config = dict(
    n_layer=10,
    d_model=192,
    n_experts=128,
    experts_per_token=4,
    d_expert=64,
    d_shared_expert=0,
    activation='swiglu',
    moe_layers=[0, 1, 2, 3, 4, 5, 6, 7, 8, 9],
    router_score='softmax',
    normalize_top_k=True,
    routed_scale=2.0,
    balance_loss=0.00799,
    balance_bias=False,
    router_bias=True,
    n_groups=4,
    groups_per_token=3,
    init_std_router=0.0191,
    lr_router=0.00113,
    n_head=6,
    n_kv_head=2,
    head_dim=32,
    vocab_size=32000,
    norm='rmsnorm',
    norm_place='pre',
    norm_eps=1e-05,
    positions='rope',
    rope_base=500000.0,
    rope_fraction=1.0,
    qk_norm=True,
    attn_scale=0.177,
    tie_embeddings=False,
    parallel_block=False,
    extras=['capped logits'],
    init='trunc',
    init_std_qkv=0.0229,
    init_std_o=0.0,
    init_std_up=0.0229,
    init_std_down=0.0,
    optimizer='soap_variant',
    lr=0.00642,
    beta1=0.95,
    beta2=0.98,
    weight_decay=0.059,
    lr_head=0.0119,
    warmup_steps=50,
    schedule='wsd',
    decay_fraction=1.0,
    decay_shape='linear',
    final_lr_fraction=0.05,
    batch_tokens=262144,
    seq_len=256,
    doc_mask=True,
    train_tokens=845500000,
    steps=3226,
    dataset='wikipedia_en',
)
Below are experts of layer 6 (counted from 0) of a mixture-of-experts language model. Rows are named router (the router's row for the expert), gate (a neuron's input weights, with its number), up (a neuron's input weights, with its number), down (a neuron's output weights, with its number) and show model dimensions 128-191. Each number is 128 + 32 x the weight over its row's rms, rounded and kept within 0 to 255.
Before each expert's rows: "raises" lists some tokens whose logits its average output raises strongly, later layers aside. This comes from a sample of Wikipedia text that the model never trained on.

# expert 102
raises: "part", "nce", "cross", " few"
router [109  77 199 194 123 128 151 116 132 128 189 151  99 117 136 139 139  96 131 173 119 165  55 125 111 137  44 144 153 106 153 159  77 109 122 110  92 120 182 147 162 138  98  71 168 191 113 151 145 195  82 136  97 138  31  90 111 113 180  60 111 136 151 113]
gate0 [175 183 113  94  91 142 110  86 137 130  98 150 138 150 139 106 142 117 115  97  94 121  96  89 179 106 119  86  95 164  72 129 154  94 117 107 107  98 141 174  95 129 144 120 100 187 141 127 126 158 108 110 114 106 136 169 151 117 163 111 119 134 119 163]
up0 [134  90 105 148  68 169 163 165 170  93 133 140 118 111 157 110 151 119 181 153 178 146 102 172 124  83 122 136  73 157 111  48  62 127 139 137 119 162  73 146 148  97  89 170 152 143 106 101 146 141  93 123 128 133 163  97  87 159  73 128 126 123  93 168]
down0 [148 114  93 192 116 140 190 115 130 141  98 123 159  71 156 129 198 121 180  82  94 130 128  85 110 116 161 153  88 177 137  94 206 108 181 123 130 122 160 107 147 172 178 128  81 138 147 114 120 118 111 172 192 131 181 235 149 112 131 178 124 165 124 141]
gate1 [157  78 127 174 139 175 119 176 108 191 175 141 124 149 150  93 150 126  84 115 110 130  67 131 104 145  61 153 133 155  47 124 144 166 152  74 154 106  77 118 105 143 151  91  82 135 113 122 173 143 149  98 130 129 117 144 164 150 122 152  76 109 152 106]
up1 [105 125 149 131  94 158 139 123 117 153 124 149  88  96 167 152 131 144  88 152  66 148 208 140  93 142 122 104 158 139 100  50 164 118 152  97 136 146  67 135 124 183 108 138 114  45 123 109 140 108 169 153 136 234 104 123 139 139 165 125  85 135 120 159]
down1 [ 99 158 125 118  95 128 172  94 104 102  71 125 131 158  86 129 131 102 132 105 143 108 129  61 115 142 113  66 111 122 135  87 132 153 114 141 106 124 138  88 179 160 183 200 159 119 123 151 137 140 101 131 159 105 160 140  63 165 161  77 192 145 104 162]
gate2 [107 153 185 179  98 164 144 131 149 115 163 106 174  98 151 134 129 121 131 127 102 126  97 213  97 106 145 133  97 103 143 108 120 108  98 115 124 135 167 164  91 140  95 127  99 138 120 114 184 115 126  67 184  92 104  77 110 140 172 121  87 195 165 121]
up2 [148 161 126  62 145 155 134 195 136 106  95 144 147  98 120 108 122 147 117 118 140 164 122  71 151  90 126  83 214 104 141 151 123 138 147 118 101 155  95 174 111  83  58 113 108 148  77  94 127 100 129 106 100  93  97  90 118 132 159 168 116 136 121 128]
down2 [143 134  87 227 165 104  65 111  84 137 109 111 165  90 181  58  88 162 128 145 104  67 149 150 139 106 136  90 135  69  91  99 163 100 126 138 144 109  95 144 113 138 113 120 116  81  90 117 137 110 154  82 174 191 139 146  92 132 117  44 135 151 167 105]
gate3 [137  94 154 123 156 157 173 167 161 139 152  59 116  63 135 152  46 120 107 160  85 116 111 136 124 141 111 111 130  76 115 131  65 136 173  77 145  66 142 191 142 165 134  98 113 153 186 149 163 123 140 118 125 151 121 150 125 111 112 139 106 134  93 190]
up3 [136 172 118 145  78 102 101 124 108 156 157  72 138  46 126 105 147 123 155 102 151 141 144 127 139 132 113 102 140 146 149 165 127 160 132  77 220 120 149 134  63 121 175 139 136 147 127  73 134 132 112 118 123 141 152 158 139 138 154 110  38 153 122 144]
down3 [130 139 127 190  98 152 174 101 109 118 163 108 139  85 138  54 190 152 117 139  91 160  44 210 135 150 183 121 114 134  83 116  95  95 162  46 149 131 105 142 148 179 110 153 205 112 138 109 137 152 196 137 131 129 159 125 137 106 118 154 142 123 147  81]
gate4 [ 70 119 109 143 129 141 158 117 137  98 201 130 146 193 104 167  66 136 210 136 132 150  99 166 125 102 171 133 151 125 188 168 128 148 121 110 100  95  74 161 143 108 113 159 159 122 125 130 111 145 174 123 137 124  95 114 166 128  70  81 107 159 147  84]
up4 [156 124 151 122 138 107  86 151  89 115  86  84 124 137 153 188 121 152  98 121 112 128 127  84 152 177 128 139 116  72 201 117  90 147 145 182 147 125 157 131 144 192 148 145 142 124 114 151  92 156 127 146 136 105 115 132 129 184 125 182 125  72 112 137]
down4 [131 131 150 200  93  92 204 119 136 195 187 133 113  80 106 161 174 159 133  74 122 136  69 135 116  95 142 152  91 153 117 140 124  87  84 114 127 120 123 113  87 125 172  66 112 160  89 134 111 117 144 134  78 149 127 114 123 158 121 116 128 173 175 157]
gate5 [152  91 146  96 161 146 135 139 168 122  87 130 134 180 131  70 124 140 113 191 124 185 144 116  86  79  41 122 167 154 172 187 129 126 153  88 139 112 100 148 150  95 147  89 123 129 116  79 161 148 164 105 168 141  90 113 191 135  98 175  89 199 107 114]
up5 [191 149 132 140 138 141 127 176 126 121 150  54  97  81  98 159 159 122  96 177 156 126 120 180  75 103 109  93 117 115 115 183 135 127 201 209 144 153 141 139 122 127 117 158 112 132  74 125 101 101 123  94 200 117 200 111 155  94 108 186 177 113 127 181]
down5 [ 93  97 136 130 163  99 174 132 132  75 194 127 145 127  96 162 124  89 123 167 129 131 149 120 145  58  92 103 118  94  73  76 132  96 137 106  81  83 120  84 172 113 128 111 163 147 105 120 130  85 136  96 118 114 120 158 107 124 152  78  89 144 128 145]
gate6 [124 111 121 168 142 105 120  75  85 109 127 125 123 113 117  91 104 115 179 191 119 115 144 150 129 120 114 185 171 134 126 117 163 142 147 126 135 133 166 152 173 127 149 144 121 184 176 148 180 112 119 149  50  68 141 136 164  89 134 132 142  77 161 115]
up6 [ 68 125 130  81 149  63 185 106 102 155 152 107 194 133 162 120  99 135 126 147 159 131 145  75 153 131 167 130  85 121  86 105 134  98  94 131  97  88 154  92 154 134 127 147 116 134 111 189  73  98 133 103 132  93  91  94 124  86 172 144  94 145  88 133]
down6 [167 145 141 154 141 108 142 199 131 117 161 139 141  63 128 126 132 101 160 131 149  65 134 119  94  91 121 143 126  94 139 161  94 108 151 114 173 132 124  95 126 150 152 118 145 201 157 149 130 114 149 132 143  94 128 132  88 112 151  94 153 144 147  71]
gate7 [159 130 142 191 145 159 187 102 111 102 154 101 120  81 122 140 158 104 134 120 122  79 134 140  84  93 110 164 121  92 114 170 174 118 149 116 149  87  60 122 185  84  91  36 106 180 115 142 123 138 102  93 111 129 162 153 175 137 169 156 116  97 126 162]
up7 [143 137 125 152 131 109 107 117  54 161 144 164 171 180 107 176 141 143 137 144 104 128  97 148  84 115 109 119 134  73 129 121 210 158 131 174 137 120 187 123 112 140  74 109 104 143 158 118 177 123  96  85 123 155 136 149 128  78  98 127 122 111 203 140]
down7 [131  88 127 120  87 131 110  94 125 118 138 137 138 128 110 127 111 229  89 161 156 115 170 173 131 139 118  91 155 112 187 183 175 157  74 136  99 165 101 188 152 186 142 128 199  99 205 160 188 122  90 130 123 157 116 150 152  60 126  64 148 112 106 119]
gate8 [156 121 180 115 146 153  77  90 134 181 154 143  85 187 156 137  96 132 124 150 109 147 163  95 163  84 155 114 122 165 147 150 123 137  26 165 139 138 162 171 150 145 151  95  96 133 167  80 151 106 104 113 121 155  99 136  87 101 173 138  88 158 129 144]
up8 [108 148 116 113  67  76 142 109 165 146 155 174 144 111 135 206 134 133 145 145 126 155 147 163 160 149 108 114 104 106 110 120 115 172  83 164 120 130 134 136 187 133 121 197  93 180 134 179 119 144  81  91  89  95 121 139  89  79  94 108 158 106 155 112]
down8 [ 67 101 143 130 121 162 165 186  97 114 119 130 151 102 151 157 143 140 145 110 146 112  33 111  65 140  72 122 101 110 200 104 139 115 147 116 109  84 146 121 168  92 179 138 105  98  71 131 134 115 145 160 140 112 153  98 111 101 132 123 161 140 129 161]
gate9 [123  84 139 158 140 166 146 167 158 127 170  69 151 147 161 149 126  86 123 116 103 124 133 116 166 144  85 110 124  80 142 107 157 112 166 110  65  76 126 128 171 149 137  90 145  99  89 117 145 158  98 100 148 121  56  51 146  90 123  54 115 134 134 141]
up9 [ 77 111 113  83 146 131 141  62 150 159 180  83 124  73 112  90 189  72 116  97 101 147 100 116  96 134 110 131 113 140  97 118 153 135  63 139 161 186 149 121 127 176 105 168 156 130 116 121 148  97  62 103 165 133 127 131 118 161  91 138  85 125 111 140]
down9 [ 96 145  54 105  93 140 121 185 121  94 140  79 152 180 120  73 144 138 136 111  99 131 164 170  74 116 154 142  99 136 105 148 147 124 174 139 164 147 176 113  93  82  85 113 137  89 156 112  85 117 106 101 139  94 171 112 120 113  72 125  99 115 125 163]
gate10 [ 88 167 193 184  81 205 128 148 182 199 167 141  98 114 145  62 144 123 136 184 140 132 159 161 100 154 102 176 167  50 154 150 178 110 108 154  77 134  94 127 132  96 127  67 105 186 155 146 112 154 114 143  67 121 112 132 128 106 102 129 107 122 138 131]
up10 [102 126  96  51 130 158 105 172 119 117  56 139  98 112  86  75 163 148  96  76 188 112 185 119 141 126 192 145 116 153 148 158 132 136 110 157 118 122 117 170 146 134 117 157  99 101 182 117 135 145 151 106 136 111 147 136 102 176 132 130  59 200 137  90]
down10 [208 145 116 176 167 139 103 120 109 120 146 135 146 118  90 166 137 157 129  97 114  74 215 126  84  51  88 148 177  89 153 171 139 171 120 152 111 139 208 142 154 103 122 111  76 165 138  82 183  93 107 122 128 159 127 104  98  81 108 150 138 101 155 143]
gate11 [161 116 136 125 105 168 173 162 166  45 155  91 126 128 170  63 159 103 140 138 138 102 109 137 140  77 109  92 133  96  98 145 203  87 135 118 128 101 108 167 182 164 142 140 150 149 103 171 101 100 189 129 139  95 148 106 104  23 136 128  87 148 176 139]
up11 [152 138 159  83  65 102 191 166 114  68 154 166 113 136 141 143  97 126  77 160 154 109 128 165 142 182  52 157 101  83 118 161  70 110 165 136 162  98  93 160 162 109 160 138  89  80 100 102 115 170  87 131 136 119 139  99  66 132 146  47 164 116  94 115]
down11 [158 122  84 142 161 112 143 161  90 197 147 104 129 115 113  50 127 126 151 131  65 132 133 118 204 131 194 173 134  93 171 113 111  82  87 147 116 166 129 147 123 108 159  95 186 122 152 119 168 120 125 139 111 111 114 142  98 198 155  96 209 111 137 110]
gate12 [154  88 149 166  68 212 105  67 157 144 118 104 149 105 120 131  97 184 159 169 105 146 163 101 152 182  78  86  99  82 141 135  79  92 126 122 141 114 141 127 152 160 145 127 146 146 163 141 170 166 110 159 103 129 138 149 109 102 123 153 102 100 114 146]
up12 [151 149 164 122 136 123 158 107 124 106 195 118 166  95 106 143 130 100 119 112 146 130 192 119 123 118 158 132 114  97 139 178 155  88 136 114 124 139 138  89 105 143 148  95 146  97  59 101 145 161 185 103 162  81 134 100 132  75 143 141 129 131 108 158]
down12 [143 134 154  92 102 163 130 144 109 123 106 158 153 107  70 128 117 117 102 141 142 187 108 135 121 153 142 109 120 136 113 148 155 130 113 184  89 110  95 107 182 161 155 155 160 164 179 134 120 113  63 110 147 134 123 133 105 170 170 106 177 154 158 105]
gate13 [ 95 112 135  89 167 139 150 143 130 160 117 118 135  90 160 131 124 132 148 127 134 124  93 172 141  82 122 142 163 178 134 107  69 136 183  85 103 132 110  93  93 105 107 130 112  88 149  95 110 145  89 196 153  73 100 138 116 131 108 111  32 136 105 100]
up13 [150 129  84 161 180 119 186 185 164  91 124  88 129 146 160 152 102  92 123 134 151 114  93 135 146 162 148 102 137 118 125  97  99 132 109 119 147  90  47 108 142  88 138 133 138  96 123  88 113 148 161 135 121 144 171  80 157 132 133 117 113 137 179 155]
down13 [154 135 147 104 149 111 104 126 130 146  50 124 153 163 114  96 138 150 164 117 131 129  91 103 149 144  93 146  82 172 141 153 144 167  57 184  82 140 148 186  89 150 132  42 143  79 124 136 158 175 143  94 105 112  83 193 108 156 173 144 163 130 158 212]
gate14 [102 176 121 159 167 137 119 139 168 131 157 135 149 116 122  92 141 112 179 160 164 118  77  88 117 136 139 111 113  84 155 155  71  95 145 101 119 160 170 127 112 178 125 106 115 142 101 131 144 178 109 147 115  92 124 123 105 101 108 150 140 100 153 140]
up14 [157 155 116 182 152  60 108 106 134 116 191 141 109 174 105  87 105 181 225 148 156 111  47 163 140 140 143  74 149 173 121 131 142  56 175 126 150 153 131  80 109 170 109 129 117 141 122  79  90 154 186 111 102  78 139 128 153 105 134 138 146 148  87 129]
down14 [ 75 167 122  84 129 148 129  96 118 174 123 170 212  94 176 182 195  93  84  84  99 119 164 135 177 112  89 121 127 120 115  98 133 174  93 121 123  75 139  57  89 103 131 174 122 191 114 184 143 148  92 102  86 118 146 133 166 130 101 151 146 124 121  76]
gate15 [ 60 136 136 143 112  84 131 140 150 164 137  83 145  65  89 139 119 111 163 142 156 113  73 105 147 223 122 139 124 157 139 114  83 113  70 109 133  85 125 146 194 167 158 192 164 124 140 139 179 132 120 104 142 134 117 136 108 135 133 100 105 132 158 120]
up15 [130 109 161 134 179  96 182 124  98 155 160 142 147  96 118 133 123 127 108 106  66 124 214 106 117 163 103 195 129 112 115  74 128 104  91 131 145 100 218 180 130 144 108 183  68 154 189 154 100 140 105 165 173 113  75 127 146 104 135 134 121 138  74 168]
down15 [128 106 118  88 116 101 127 150  76 132 181 137  79 123 134 168 106 115 142  82  95  95 169  68 152  88  86 100 109 124 146 101 146 166 179  71 120 126 168  98  91 140  88  93  90 129 130 134 197 155 146  98  61 123  58 140  40  73 152 125 124 151 120  96]